config.toml
experts_per_token = 6
d_shared_expert = 64
groups_per_token = 4
init_std_router = 0.0128
optimizer = "adam_hyperball"
lr = 0.00792
steps = 3151
dataset = "wikipedia_en"
Below are experts of layer 4 (counted from 0) of a mixture-of-experts language model. Rows are named router (the router's row for the expert), up (a neuron's input weights, with its number), down (a neuron's output weights, with its number) and show model dimensions 0-191. Each number is 500 + 50 x the weight over its row's rms, rounded and kept within 0 to 999. Numbers have three digits each.
Before each expert's rows: a language model's description of what the expert responds to; "comes before" lists some tokens at least twice as common just after its tokens as in all text. This comes from a sample of Wikipedia text that the model never trained on. Tokens count by the router's weight.

# expert 6
Description: Final words of team, league and institution names in sports and politics, such as Pirates, Cup, League, Championship, Association, Council.
comes before: ",", " of", ".", " in", " and", ".\n\n"
router:476448525409526461604522457474575418535463516557461560362414503458519553461481548552440492563519608486478477514543525588462414587508549436582541604473441532450502555558552432436431507540436481469502517438523562572556479463548514470469491483467459525460443514523406503472473568437519501498525476464425539576455454553434540486570469499445510529385472461534488478520555479497494492449440401467425534399428470444449527408534453460520507448508504476597400579512540509519528406538454500618545552501430522500464440513526543477508465513517532484476558496489454521462469488404590473474
up5:500514513476437501546489573496561501549431520530459503512550534502534495469471556494521552481583585530479460417484626524483341502514594435519434557576459398511554490495536512489462536546515480453518482459544543454510487432437585477504525460544400465558491440463485471445485511510549518527488474610580470504621491578487528494437459477425537517486489512459484463459552506508538624569485427466472491475412452495534460490450522448568545450564532504525528535590594450559437423585530420552512583577366505569472519569506445525460479534597536502471521423427438498419454491499550508470
down5:508503499432534475484546635472429480416468548460450479555531574445381425554437456504563512492391523562578569471536574554549577467470460505488522550505496536530528506502446516578537569479477490493543556534477423519409563506479528476440504502559452549482491511420517547555500528464436505429586444591512498530568443488535486570468539505436489497560544537499567544515475492463548560508604507491485480559458580582523475506475481460516471534482591521334422519455441445501388574522510560489470420574641459448548500475445496530503549460525569595453490562515512524502486509553545429494
up6:440395511461490525540482522619489446481485547502497523439458511506469500480513528517465386526537452461503554526526522494517502504519559521464504596479395494542458492529499539518443519440446519500505474542417540455527460517587386494518411479502483463526425373510464524528509497654532510416466523422463559414420494503421510423504518507541420538482501512476564458466574418487581569496487552527446482379449601545531564569515434521487390560523467539564444519510518561483558494492560532587469444499566479439539389534480438540477521576553548438523489474553452389555547507457540548448
down6:515623428550531558484497479521474522517533358510593507599568483492558548520487531465505547430447499561528521405482513427537478451459506528506567434490591441512439495484446536532535464494529533504441488518446451456563588536462571468464526607592646492421528549547558505456529590470553531476512501539527511558484497508522508436552516519519576494495499511508506596471509570492411529458522549454555530568585506495538493569490503478542500485506515472384584411583608412532466452440552490498503506548506495511450625496499562521487456448465528545466541518414530498432457535549364448526
up7:477495452467459461525549485542556469461474474523499514456510545488455577574554584564509544555485552483585401417483466569493468519645552512575497463491422436425536512463638479495445515484494432518482553543472537495460432576628530511526485517459530480494524478514518517495472617400385506502450504428565495415471531536571545435540454517501508529517465517471504562543331502550487497443514479457448540474558481540520488516545526401495520509550482450558512496499549510575436526582522521536460506429545573486525472457463442427483502482462493495603405415577420487509522487503649485513
down7:530493500553439595430476520524562549507578523594551620550462512550503517468464510467518562496483421500516506502449447547527555561500453536518498382494478402441463523512573523449497487536513517446484546572494506535528494488602584467459508554432536520488596552441379449553451528513411560559486504468567519358475564521516451471579542445446507582472515493487457491514441472462394536506503485512478552413562508416483507517435614585472463529512486494486573420470499462551509565540511473470570502453503602571539541484518497572504495589491514506485475477556382590504491460574569593548
up8:471548446492558509469463543493513547540418406479487495577389559574501571523472495508425524553523495464498543424469552587483487525403504458595479527464477445475480586511478522502441469476632555507513548471516496487587580547513424498494517551489559617458558537561439521463554466438582489577483506487463486408504484612454416453520457461486465477436445581441452505480490509509507441573460534463544556572490493530529491472505457566380446498519504500536389489482563424469425517421549510397562456514396519400436514411532454470530552404488442471498520540430513488466435526508455486527
down8:494507617390497451562549492473478432602437548467542536479531478587520489518509475486534464574574470573488483557563457525557598520518502484428500480604566485457336492515437415556496594484591501575543465485410518476580610434553449462493561499558526489448544544620512482552554544568548478517484490594476532433518547491471528553513535506577498487481518578432481576473533480443502479471501491459565516522534491474522446537493522493551534459510509468406506531444511355427476472443509478435512526404553498551509429471590468428473458473568499520525551471478467523441473457577478495439
up9:474492536502578510606532454547610490553491503509503498527564488539540466508483530499478464532573497502463496486523390499530432561420514505493601520467422516516552542432487570406508559493517527532443410478415547435573499509502490557508564501515442541419430466529482477455507521572448518434480503489441488557532542492602584553522611466561450459492614516457398489465605466508509471370534484478472528428441493531389519507514464462543514495620457496562487492456485471478502507593533443555447518463515458527519391538462450537563490554543573363463521592482549543413500463580471500527
down9:512487500444473479464548533437436482440549451491499500522565579478560441476483529589467470402476524475492552471460460443529457514473511486448471529555546440492409500477402577444495471436492611467478458496599460525447508529448451392579477435607579533467488543511625425569466453520510520410501479558571569487479422510563493443590503462494535408543438501496521570435503473510559409502519501454434474477483527500490500454426481480619513517502581480495461410522498561465531421477568508364418490575558558513497468492429462520505590536485543512394541478573536481521551452503531502588
up10:484464574486497422468392536473454507647543561537539533506486526555488512487450507588458508522518547474603465462470463553469500518592475456465483549534453551430538387412489508487445534510531541449504456547541492450413517455485496465529435574461539507481476543458504504492484476391554492509494544491487524522442412470439531465518443484477458520495495513513443494533521530544440529474443467505382483495385451506423472416388424504516460450506455530557445463507454485622560514546450453544502513502558454419470545520494417516481524495569617539385508526502455352482533542516584515652
down10:516506653540495497531536386568563468435501410541477427605436502469545577535468474386540525469549525522425627477456538518565541520527517525505463466519456440477552538575511532460481538503456508482456517501554550521520493468451509491485455538450553468545465530439410546464503515379537484495521481499531486494472432446544506496493455523427480529457535515518442498429480637503394460434478393533564521513521480535464440437361470456421435514473600476464588458483504485579552592495517627538468455537502458562560557486590542490484525523500504481560520539561470617472502513538540510497
up11:427487496472466473539579481600523541545447466508455508470519575422514580567464518564431425512441491507501482435565538467567571484579455472540527460474475495425555520479575434400408487533483505535519576591505517475424467581590451481592498540537381478543436508440489468498543672492413499487481449432537463480482515509554533478538444560514495524500455525438450469477466500527498614426475384452480475455585451535605506452588546492458446465451472533587502494510565552569512479576498483560586516492506546515485518530425481493492515568462547419563464432525447529503488506520595533467
down11:581503460506449640479496500525463471430516573504452512559563509501532437515538505465441523455511469475485475494411498494502517464431524528555558383495427504411397439437499503496488457561471506481567507567441443491597500458555456503407476523522439539518559572473511404542442523434477491508560516479514529508454475497598417493570568430480559584520452466487508417472495565539390511498518529451419449512540523435544490550437519561392458481447534579538615493622525488505469523436508438482554479475502512591524500351504476514506422537383546539504472430500507443533550472572530514458
up12:465453487453430451540449471529497488421477511532551524414483455493535482553558411508479517508565482509494471588451419424421516506495466514566497515432448486415460541417511405492416437511528445495507431571507526438485479523586441491434449454471476422453524503547474573605506502449464428494519495426526435556434536473471541463518570421520471493384467487455527550494530449624459527495464481543478560432527490521484535492575450400421457635488586594429555554540486471572469457543474535571507495519571548471488512467475411543507492502544540500443466335542544581532549519522467549462
down12:455460576546476486414544560445528495486581470496510502462485588557537413610482561465463588445495468558532567490460576490477466530508496533534501511483618482541486409499551513559501509524403467419506467495549516409571501470480491543491465553474480502417501454519490454492496440496475465453467478581574483472582481461552503464502558557470523564499455455443517506472412579583454499494484596439486504518532491518472531505467552624508452495472572517573601480475614435394523509437545522508417527486440500436527558572573443501651479477484511571468405496634613497489465470510484486545
up13:443475459520479504614469462445493552484523451514568563547599496539484521541519455484506502467516631420573467480486487502518564465537573521416508528499494466481511551500526449488432510573485502414489497438467443521563500506496471549371516471445427482441526621513480504489584485495476437489490560532515394410532488412454507479567507474467467399489499503497496474530399395531564467531463466458492489468523481489597560540400506520546399583443619481495525477481439478477438502513416467556562516477434534488449526449438484411345429502514614475489509430514442472536498567533536453427
down13:458467518521526465585509418409581530559523587473524480535595526534537475453511515458404458545565504534556512423459451484505632541465556479506490537540449550513520481542603474459572467440420565421495538451442501489494578431506445564425544537545456473473427584491510493540473428532563414412474488485519424502541472509452491505452513465489464464465449471551475514448413469456637528491449489438449521548422509525426608493458469512582437534505530431577499512427475445505475485484506525447535469480491515434534384475525546485456410481416538427446450464508572592477463584498594535456
up14:478432511408425471531540464473398550478453487487448468518491369443530437491507471556500464425432527424554456485517555445515535504483549392574519510536538486483544542534517436451522511564454525441524465463466430562489487459518484465430422539481572574369531504447497530428553577454468508430454497416521617468439387513528414489511513506494452480476498427504500517495559377522510459509407503537480486474436564382529516511485473531517399555533460468531481516560422508483500478496452451493461534534428522452429503581488479569554496422563533386468517511552445476590464492466437494374
down14:519487540411435566535596538539503470374529541596508520580476586501578476409471501508455525458533555544453528469482365595469601541492469501402435439554553430445428420523454582591507634563547454521553526465525471404498517574533541526510441521511459510515532480432505576491472514562507468514544586530511454434555466462514565513484560559554464478543508477518525543527508451497528410499422466460525431487426477542453527493392514540480473536512439489480499457520492456534493447497502408506523486504509596486422522536527443540550554420487510491416588480465404495503571543566468544543
up15:488442556525621526440489495542535552442523399520572545501536485485523473551512557583456452535544527555492561544474493494557475513405513464447545604413473534462519426458484525469509477401516440443483380495520554467529445500471604535472554467531505514362428502512628534493488459502540468575413488499375547430493530468507463492464556448473575498482426479553502479496590522461535472480502540539473567521475523506438585453517486402501462471534530581587463445495431553505565489563471484522513539518632518527413472468452501406501443479462489535426507523563505517515356462533503449564
down15:487527494440493453546566433463562412511424522496454460532508605514511494453516581507491471508542486563457558483539386489519491534584505420540487503558465474528505512501446558473511512473508567495444566554578540482481455467348436635522483438504515558497497543537501554545513486610625433415513406482604497479578408480492527434485537537488447424510478556493471506403536570453559511508500448402464488589491546558455509490488465435580475502519584470415521507522613480467471480545484558456405561572445563543493453528465417503487570544509587531442518450526511510531490480472425541500

# expert 41
Description: Time nouns such as year, time, day, century, months, season, often after at, in, over, plus sentence-initial However and digits ending years.
comes before: ",", " of", ".", ".\n\n", " in", " and"
router:530563488430556449537530454477600466542467505563490583453460430531511526493429558530599447545513594577441483528539512584540401587518537443525496506458498507561552582557517425481484478513547498501442533492551489624535518457520550446463523568523466559460467520480460560461481516516495416540498525593440513545449428463524571556524427469496455529415453517490416556530535534537552521481503425499471568494523471388483476412570538499450579441429571443544371600471518436578521487489484495596520552498445451487513448569562532443505488549536607505450528457452450483468417527497585458545
up1:489526479474478488501508543534531535591571502492505491537491508516506395396395633509547375603516611530497450491534556535523441505541404484492531469483489572556551501475501442465525511497539462429587562486576554504533517483467511522529507564526537563517425474518425452471506410457584470556546591559496564503445394445493512501468413467508442531471476518449453517498424457534514593517455450545438525485534427498533418406451557522507486528399470486547431479492509461542512499493475471562489615504401468519489424524532528507529462528466583622483451443487437508421436481490416489607
down1:577534448525427423467556485482566502541464566431545479518486522522476511546434543420540466391556475575513622490586430463496493444496508552527493505614543522607502460495457504506445531493447609570455520607558552524421499454518500548443492483501355597490464521485482558563483432386481448577469521442482499466457563393480509485419393514474372485420525559442523519463475580507504457524515411557510476481517534497439510476534468430518448512488572474529505485475471530499517584474480538572514388541504483572452491514499553500489542542579410461560492490495493475528514425509561436494
up2:496516550516553384486493491448442604609506485529464411523497563516497419516515509510546535554514553590536537506524501434540529472486479577422446460379578483510515447469523420385494469590481589397502515530531473463504476486467556430442547533570486538554543524488439462445532462524541498464528514559447522555482467502546496449470441454571479499486468490484383579572478556468537485514459470557497536508547474515500592495587587596475485519390466432550577458402491450583496538529569518488503527511453542581604447486524484497530529417412530415449539477494536534459520527519385469414
down2:486418497565419540432490446484497640447589437580521551503530542538517492541467609549421540478622538518537479577537473478480451509536454554579534423529512493498421500597540450499555553492571538491450537553455543492517545407495474536441611474515422585558447464443448481444514454473552496505447456451425491487479527422459485545516437547433548444406517556491502409463491497542523431522507462486429477435555550465557541520500515592485507461591524448472478500431511555499494431548458518626517536520536530470483428497486506532456532577552458456524551417487587450497417506503457599436
up3:488497456491426541492497480472589488547443602542493508528452491489499443533510544520501553592481638573431478496493590562476541477586523473406493478433524481508523505402412486524534523533490353549542417513537434481543496545519533563492495543441538491516489422484539591446489458386481488557452514471576508548539495473527495436497480411495466401550481482465511527455426462568483572480469483576533512485521495449526517503437462439500517491339422527479441482458433425481490484469421525402467443552467492516537499455467478447509520418426572504397567457439412474548605506428431491470
down3:494522450570572500432415522556573581514535497491511442661553530474416455546459559446505472424495413507528562531535491440495471581528498519483539528441502503551540448471527523487593410480385489571476501470560514507485497552491535422446483448504390495455593515555567499596518605464473487494475413441550537489498448449462513537488528516530456484486524582440531464500439526526485541454524479572417504481429571468378484494551428582482530440498495463429562486466461546431533579553463524481524424482554470484483483512523512418455524502401459468501497591440546464466507506667503432523
up4:369478411511497523454543432492542420588441450528517480493471479460505524469474593550507572598540547416452469549530603505523527511585622460430528504453562556488563456434502565456573524564465536478557598525578464520477532592532611554430538564498559511534392521538478505492547559449484480451552475508503537503458504413541570428505455497551512535503469469473439590545520431506520479446440594612472426497490513501532552466521473517552485529397398518608407540401448455475506473450473457514501510471511495513557428525498487496551480555503570530447499489487428469514541490457488526433
down4:538468374516450541512418497510541580514583465459502502537486512517546493572467561424644458531507426497501493489539466496574567513556478549567527612493457510509486661522565534414595498440467460447495528529521462475448569528501466583531502559492490495433504581602509466485493479515476524549570513474500549466597419441441494482470494531535427534445530543515516544481503484514532418409533501533521366451416565579491527426551517533442433498410476527469576453448532533436510585450525474533452551535579482470568490480600505490494508508526474528456505604469500478549400570563531533483
up5:609426469447533470471532461474551487539458421494366523572423566499556512507493558528436522510485528476410441493461405477539494528491434440440432539433444473543562505535514533502505555458566453438445465505487455576446459501460524538472579446471536481510541449509444558541526440536521475508520543490496563479537415534485570482495436544458481505445475493498396578490570479561578479485474537515468523546555485394472518371560383536438462505559519460579544533569550502521406414454495450514490504527460515460442461499500524473562386439533532411431519473470475507350480518410562549412
down5:483545551520603434529486474485539540450496444545500504563530499532491466362492472501468557459635493577613507532380422470496354427506535478439478503562529432532465430424474536553391538503504620575516439524478501490472450454486499500526517579480481515467518369542515517579457462508541477487478534444516515514499552475580493487475538555525535445497482567485556574486620545487579471545491568509380526477574497488507467517372534486571417491575541440514518549483485474534552579492548526470506501540419464550487548610470489554500497488538571531519541468562417509467482440526479508521
up6:468603460504613511482501556544462534512527415513548545531529467457514547586545516530600407534467526566529508493482482489567538518431489546559464411519520458472602455519530461520415482441476443526437546515528523497524494524598562525466508505565394548524517549573484517466454462524498515474423461478437532581402466459530404468546488393595512538629457443529492499646471573547537438508526442483495630439525471504458469520563568496443555524482546456446493540502525529583507501484496594496456450525506502476451458512505556461516421513455465554546368406450439494527465457566520454532
down6:481577546437499528532436474451507479569462483470542509542514534500552483495568430554436473519537433537415469564480488507491477472506562500567473457582418448419443531497481531504485461475501570504530452545524447499523504482463507587628485482533509451504539508526403459586584479538533535613441495573544581481377590624468512401549445446507536491434527484483447505453578385529447583475547517485508509538505424500542410490493553519453547504519445467536515541565451494414439501403455562518533585506336536458412475552489463567483425446493463484510443518494448505486481518461444438431
up7:485515471473549480459540584567506435369564607541526528462557496477427512516569530507478439487438590569429489462519522473445571444503540463560501456481350512475451519478464431547549516515439570574554520483530567481484528457489454492502483538533547532501561443476446487518473520407516466496546507530498550440549444535501519507496446504526445403522476540455497488448585541491575504485461540523510503569550451534485461544450542435419502486491501586583502617482445472418445379568386463525462469477487474403470569518487518448469511439543452602660485463421559450492517449505484523604
down7:494489586444559544498545502444499437472561391516510479550633516512477533481494394500494481495485447597504495512580362393501504540445530488434416561640515491572487405513482506500491448427491492548487483461518532471508456515501552501434522459539451544535484564520511497527467379569596520554482564535521466555519601368435504506420452409470469477443481462421501546562557494603449473558529449481523529488546446497519460459518515443527538453528548429507447519478624563514430564446493503451496469491456520550461577532574470460544488530466514485574525555483592532419478485569474489491
up8:484366444491534487464524554376493486495493459509545518490455527479474529550457453554489507542506504440512538545492415470419575476508520455520489452552503501567449534462480474431531537520515543464588625425444566546508508455483410427522481574464485495434577534526471530516568518469556595514550466493553488519454508463442527454574449554583474468462421419560553478529539425482605503400406512554530512475530484533421592399457541458442462540495457385529470545530463540660475485475450456480510496562479447491463588459548563591535493494535576553459489492522394480511534504457496556422
down8:535340489479442560559478524465468533420576451529489451499496450498520432562484542502499563623498500469596480476456554515394481510491511509579560474423483560454479521505485536500598482499461492477641537501466430495564456500495484462507475602565420515475559518513518495505496464549485594483562481555524540531511460500515441438491586540570590546534473473525591492555496453464485474457559517462542472389445655547454517497529582552434403478439499551568475431485445511571445543505559462442534428530546509488524511394458464527480477567556474535456557547457474553526438565525528594467
up9:476543544551418498544449515554545524508449607474453414423584478509497500438508494537510342478555517527487534497473575463518371485503565520460443562543447420497511413563417491492526516528497508496493437550521524480459488476506547426564484552566482560485488465422453490474535587521543456484555478544481519514540436429483474452477485499447417529492553553467541468462526517483543565587502531453459465488491474513610433493620520485657510558534487544479448633537583422472439483482551492504500530426422491528445390459484460458448519520537500531437462464412512549478543516487622448419
down9:544500533459441557521552483507424509523447569503477379480399485479467436482474476424450516446459539504476518462509463478504554470546542561488574549512508565466502547533470549481417493547517457491580512487507538544559494491544467464446492483469446466518517499448505427472492470499508483418580542521516450461498445457503404592436473550451523623634529502493515487480491496472461528494577530550461478440425546536563606535515514504597584517420577599446500524511596575507474540444525510405525476415516513425666515412490455420462523488525591613443456532518515477586464464613526530484
up10:487603482502513517512478506514635479501552529505548558493430461448475553570532532476651382565492480615505481484568502549584446551484544519561543496533563509473568587474449406522516479507482447476547527474560484529598511577500514422442542502505535606434449536516513528501488442523556474526477465587505452447451394514498498514520456478560500538497500576478410576572487545596514499535516452462579545503567476440542408533447521502455560483387565505424404536524573455526487541436475549461490591485507485423480489590566489433520467546516525559460440465425473518571507556528505447553
down10:486408581448509487526542531499468449425417446437543465493537586505461489551562439576462473445486486598439614545537463461488507418458473441394470529506486494548516456480443447547427399492517509531495450420536445534450491437455440537445547425518518440533501464458545552519486433479532539578533544463553562553495539534490496514523398394540538401454473468473474499491492500485484487509507487544440585536453442520453485539490464537546531519524455428524363563455573411512439469412501540548412536536424412510486589606537499523500460483490468385538425533416554530448539554469445457533
up11:529510503527585500444473392494540472539545553502435512528522479531508519478486477498525527507474521512405459521490576547573501448467488549546430440430515422424498675530472509469536536482572555476366451420473400548431529491544524520438566433499569471498380442508428524536473535492482390429432473500488550378470477540466580434573483511523463504537464460521439521522446538478536452496538483557496512510533514462428365617505519544457617384503507502526493539528502480518515431455429450508484490525434531511448451529542440468560525530531550450381581515509426512447500459467508514480
down11:481507513556372563467520499465444578377517395499570506490457534536460416398532403444408538459569491547542543519453493541456557494488509499373542561495579484478499443449504497560490496493533458448509457432481421566483571504484490487529516546492522515483406430482474494569506443597486583531448521485546513549481508487602492544492506452536536498453514529496483508512579431533502467506462622433490458493405499517445558531430510460536468517497405614490506484434510468409449584561523523442524516532491553472621566534494488572513482529495538466347590518476560572516553472558471487449

# expert 7
Description: Later word pieces of personal surnames and foreign names in lists and credits, such as -ović, -berg, -sson, -mann, -er.
comes before: ",", " |", " (", "\n", "i", "'s"
router:520506463490591371480479461440554464476544536585484562426445513525484477470505519496463488510444634583522450515486567517429479515525545339601524490542473580493517551580508523551460447501394498527445555455485423528541457469542528398495462527456457526467516541507451490491449543485471481508603492555455509556514504530551523591530469505453478513503544456585523608571506489417513483457555416426392510462531565377486517462478511549450509411503496452542477534473573486494504395525465507619555558561378494528524460552538507485491497476451548575548477550463532504540481572423489466535
up1:547441411458586430476500526452523525469502529512568549527560480495505441559458487536582490468464537612540454510536482514515448500461545451468485458448520476522510459515454491592571468471413620554493452379493590497562466515456563484460445434522525486430600476548527551446535479496448537439573471534458603517532531489556599604460580499371470495422509417560524489505496512540438376399435510538509437455530456461531473529548549515393483438503564438463458510507535406488487504471452505446434511575419532573538536480517457523555532528513447580495496498425436481468542448530509471421
down1:490469522532462519428514506546490532502553437542460577502550580497470350584410508515580527463503465507470457524499559501512414610443527465434528441530528379420523497432508523603500475558485522559551536432473538506555518553578546518495501548541405460430531445529471549494495552552551624458434472407505511475534608503573551531521530497434516559466426505473542497464498490478528446530539580620488503383542445368533477563495599471455452529531455450479465490511553529517426489494479413494477563439508448476492447528521476564565427519528489584503552488498462534513471517493574476398
up2:550485504490540570570490476441565407463508457491429516492446558595537596527401452479546481564554530505505445593510565505401609460551554483511520487482541497465487586512553455520543485511406586572570524452503491485492398499513522484502531525454509561448402486471384467500509527572540545568550484525545552468456519386495539469447451587551524469462540504552461575550503513551509453479508443539522479530521584617431603452452539570436504535469462482604480515489508505489494416481461535547540501572453581527436511533521477526577456515497508564502586531513573457594533597417431528537
down2:514436437393515502567534564386410498534469547410483455475490556438461399457533417517461547504449568443581455519492480503434565464623500542421426479443440464485390538486446575485576457496500563522555496474477524530468486550591514521505539484522496500451420476502555408579544520474481572553483442474501542504507445462540604446490535478435516569579469519459552437518477472498486539482417552419462569574514481589545511574450613485448473500512495459560490465528415503573551511423435475444480525574523483544429485448512467505551506424554482529474510437596472531430471499449526577452
up3:505486559454526455528571573551450507432500574521507593465568575520569480479452536453453446609515493490524527419548495528465529514468536528548456490516429528574458502518531485537454541515440572466474584517448450518518530565457543508571442482493507504535535557508530522390535436433450491564473494527474506542560565424527600523533547472414573517475434652517449541547440615486578429401547450461454474414531500492560557436457528436494462465503513496401492497489503588519514537497416496519450590610448493494557560459510513426477520437581550536426461510624579451526496510504528535568
down3:509511505498458551474499549529503505491453454579515457585470569466520549452469525456430597520588510552471536566456480519506433511478476542573395423526450509548549555551515582491482514439458597484534440431492433500441489576468460437508521514471494494465534487393614464520433477456487529573461509529444522455492557477505590562465614499490602468440590632531470466505431480457563488454461518525602494407556488453496552455435514490540503488470399499497531530578521488600476436453489471435507613455446529476579495500527518512508441370555517552543384468532542516539567584526491495523
up4:466500484564464570458419434461480543461536400477564485532409531567581499479469540504472509502511479553505478402520599521425479495488574457528522471482509537505617626570482474507521519467416388475515557556527513548479474476468544419429448502440480634443485524502467463517462485479458492448478477526499514363526457517560496512492507524449543499518519515550490552501475478565550560461490404497417476506504560405443451506456528481602457540484484553490509415564569537478504439536361412551534576512493546521482450618526443449476527480433523619511469490458449472598527512448455458592
down4:527493458437537414499498536443507464542431535357553416448495461537535431552563496535427419553512488534525434523498522473443488344545548464576550387513481498463504483489434497530442481439526552544568578480431471500417479587483498512521561529597536394538472462444558441552543571459529542578413515466450527471594481565508616455432444530437537466478519483547504469499445502440548458501473419416490498579536452529583489456528520484510489526509480462535542567557526481458557437500451517474460526500424447444498508516498414438566522418525485490539458574478463550490491549421385544521
up5:488452560516471510502465403590500492489555575500524439464458463480511529571522448583553438522407501543507544533495453546551468548583398528548441480409452548495525484570638403486501483450448526544501412464484435499487548486543446455547457505556545469433517390522476498417409458430484564571498495468560509556458457439488446532501398483452429535483574509462413549471482407605513537515495509470491418475398496478529421476482538452564523455553508425557499471491541642604577480444581439551485510471505449453496543467514504553525424485469519490552565485493505550410505498475562490507
down5:527511504479426509525584522553507498488512550558469481460515566437533406467466424520598403521447539468474430523445533547543458465502420504430487517445527600514510485554530576474428521494569602509548426504525442517528539508424456550467507516519588590491502489400480458468470540518490569510583508418580473518421537523455491542507491564575496541459480583541474436478496480478532523549520542494460458504446427442526473433440406512408454363525441488499467503495436580563530516507548455537466519516494441425485459474464386612501462550438488491611522481582476587535631564473553566497
up6:498440549544524459528515552490611439510467428508540491465376576555516477503544538503512504481463417532471473444480592464448534524478541518498486453555456553589557594508450487447484474570439479459481526491424500561508444468550514399505539440420409466499519513556419436603405633503515550461524493456537535484558497568524428477470489524457538467533555500558444528467541478592465466483473434460457499493505595494414490515459470512435456477447472445518479458548547523446503379503557392529460577455461502509427401646526438468489522438439520518555507521511494484501462490342458501476
down6:495450571393573418590552525395508411572372531456538408460520486596472529453531513501507523493529458491433510482506468493435537397552432537477453399570578438577453528489480466457490469504641540553482511477478465493469516464528537585488521435526540440478491538511573501556467428597499586527482537471471469530508429446497531476505497483466593474531535454462495455490516634505418476477382490477547455539538495481546534508555484461483491555455508488484541529461499484490491566448524472576381446472484483503414567551481400435541488436527576568546502516483538490489499402515385528466
up7:536508540503577528472466501615424452553559522539501463444458473531501474463469379497568537498528466596429521588540511484450479511519488509461404484533396532434455474517487514527563463475537525549428420471511470489566476536626436533507521538538427492589580436454442535458528489404545492478562455559483598620518428489573522543493525387506463541461477465507539492519469551472442509420598467507414514455433521524433446458501543527455591461532423441449493500515496408500447593491568562512502477449433545507422503440532495523557499423441467526532494507581509459551449419565483424569
down7:497480524537514583451532505492554544506549498607560571582536541588520482450490442478486508467611435547505569548459517470518474581605464501413513560540450526437531565506511535423541484540523507489476372493509439475466504521609443608470444437428461478569427565448549525382514499581537500572420476542500585558442460494510466456470539491451501536510406502521566503459477498542408456500447609483537505451518417445460570498451546512527517508547473483503448455474442393491509459525481474481547477456583587491429504442499454518588571519561453467565466452524463395441583538503471524534
up8:468468546564569487509507463493486558442567552503592453518581497565526498478475511543486545462554493465585474547521529491591539476559379444476486520531456535512469545479476511574423521539383500496477483554484473503552495469561524525500472506485435492437579447525418458538469570419470455510595545499520451524541513543426516526604597527404494487474543475512536661594468498536489545449596479440511465439491451458572480525483518558431648513523545516489524517507486494559462552507571543585531488580412528478474444483464494489553555585511572555568512578503591429483542487586425531601
down8:544489566498582518546480520461490482499490453416434388502656538534499520473482538517520426580543504443485540500523461483534510468513466465525466430555492590420531567564495464475440563453462399469588504461457602460498561452590471513572472553511501560501545448446590437491473501568512454436566476576532505553513439502517411472541495496420518452443472495444433441511442582532500496379524381505609520537558530513484510576507604422449480507544558461433539582517490535616452528510421526521475533505497483541462459528480460482553594506459587539545505561486511488399545484505506506441
up9:501559396570487523493448388550498458436466499499554537528499480468515530486525503499521536498461553540509459436452408504520511524452505500490437466388532570439570591516545476444467460479480410528440470399460529519498638538492476460527474415458556576419549488607537559467453429525444481442542436541571439511487519447554630444490448528493568528373407467535535589505400446556460476466550432440440531455430525524471518500485469590471503507391513519452504514475543400478466471459439454475534505460584458552511536441520424467436464448556455514548456506442468511457505437444520533485
down9:396565556538485481503497480529502500474561503614501542471413452531473444569573546443516566487575566534538560537412416516589464630480431614478491497575429453479518518433540481495509456489542539473470491446466506555534570456596531497486403530425552460456581457575552467476471549535478478539554549520536459420483628491480505474573597508450576569552551459426506560453441475503482518609518540510537554511483465477588523473513512592509490513465501471498404407495515428432399477505436511511465478455510508543464523559473490532345519465574497522441504455457517476503498533503487543544
up10:548533497494619505526493543527566483455474626511523519523519538512406465435599553509451487461432607659487541579515552550466508451472505446596601483479411454540551496545440560548461464511470492413509481477528482479567550527455492495492490473545566546517554553525412596448517435484535469601455416513373489536474510546579485570496501470512517528517546537534537497528430454422470470496541478427484484485575480453500596440486492466492495410540493466509534562416590550513471524427557435488514540540489553456543581490500599458422433477532462500537442602465499478533444539576500545509
down10:532547484542476586459562466489448530515534526559543603538525626492570445471567488510547508550502532567540487445433477557441449469466584469538540463561442421485518463501494430420476493525485506515513536536530475521469503570529523489574483488545523495482506480461497508399569446576504397470488471477500558477527528557449523528553487514467436534557581463552407578542505403557393484510491567430475618423570493477469433454435382428425533536592544439467556468439475515515454528422508486413498550494504629509493426474566535560463436513484456414428445438540506489492548540538429582548
up11:426459552513561511553581548539436472558382467499481441584543494535458498528480511622500463622583490509558446470546466534552478461366503467390465517540491485518419511446453517487523499490508516509543466444500537464475461540536501621445526475547473492525378346520487466383532565462358488472431498499465504426503537463405481472498380549503530498569397447499394557522524519467490484522526522478453500461487527554537505486462559527490504494505511501503478441488468438518459560504499469503441470524573484516470524525474453580527458493516502337505529487539562489504570499592550506414
down11:497485533408568419602520515398495447549386565502525412494555544540488514515526479476487475550504488522470483525494541466445576443498490506550555449450511494509442543486445431502518562475528563489596555464538535578462486522412512501516518459530478428480430426578549500534369486555497469546420512485466496530582501561456511388472449451424581436547481412469388503534603513485520529429527505475533557592511505539450478527581525505426558531450516474600449483501410531481443432482516572474468535511507432508466369512566458522465547490568493611535526489516595485607522467530537517445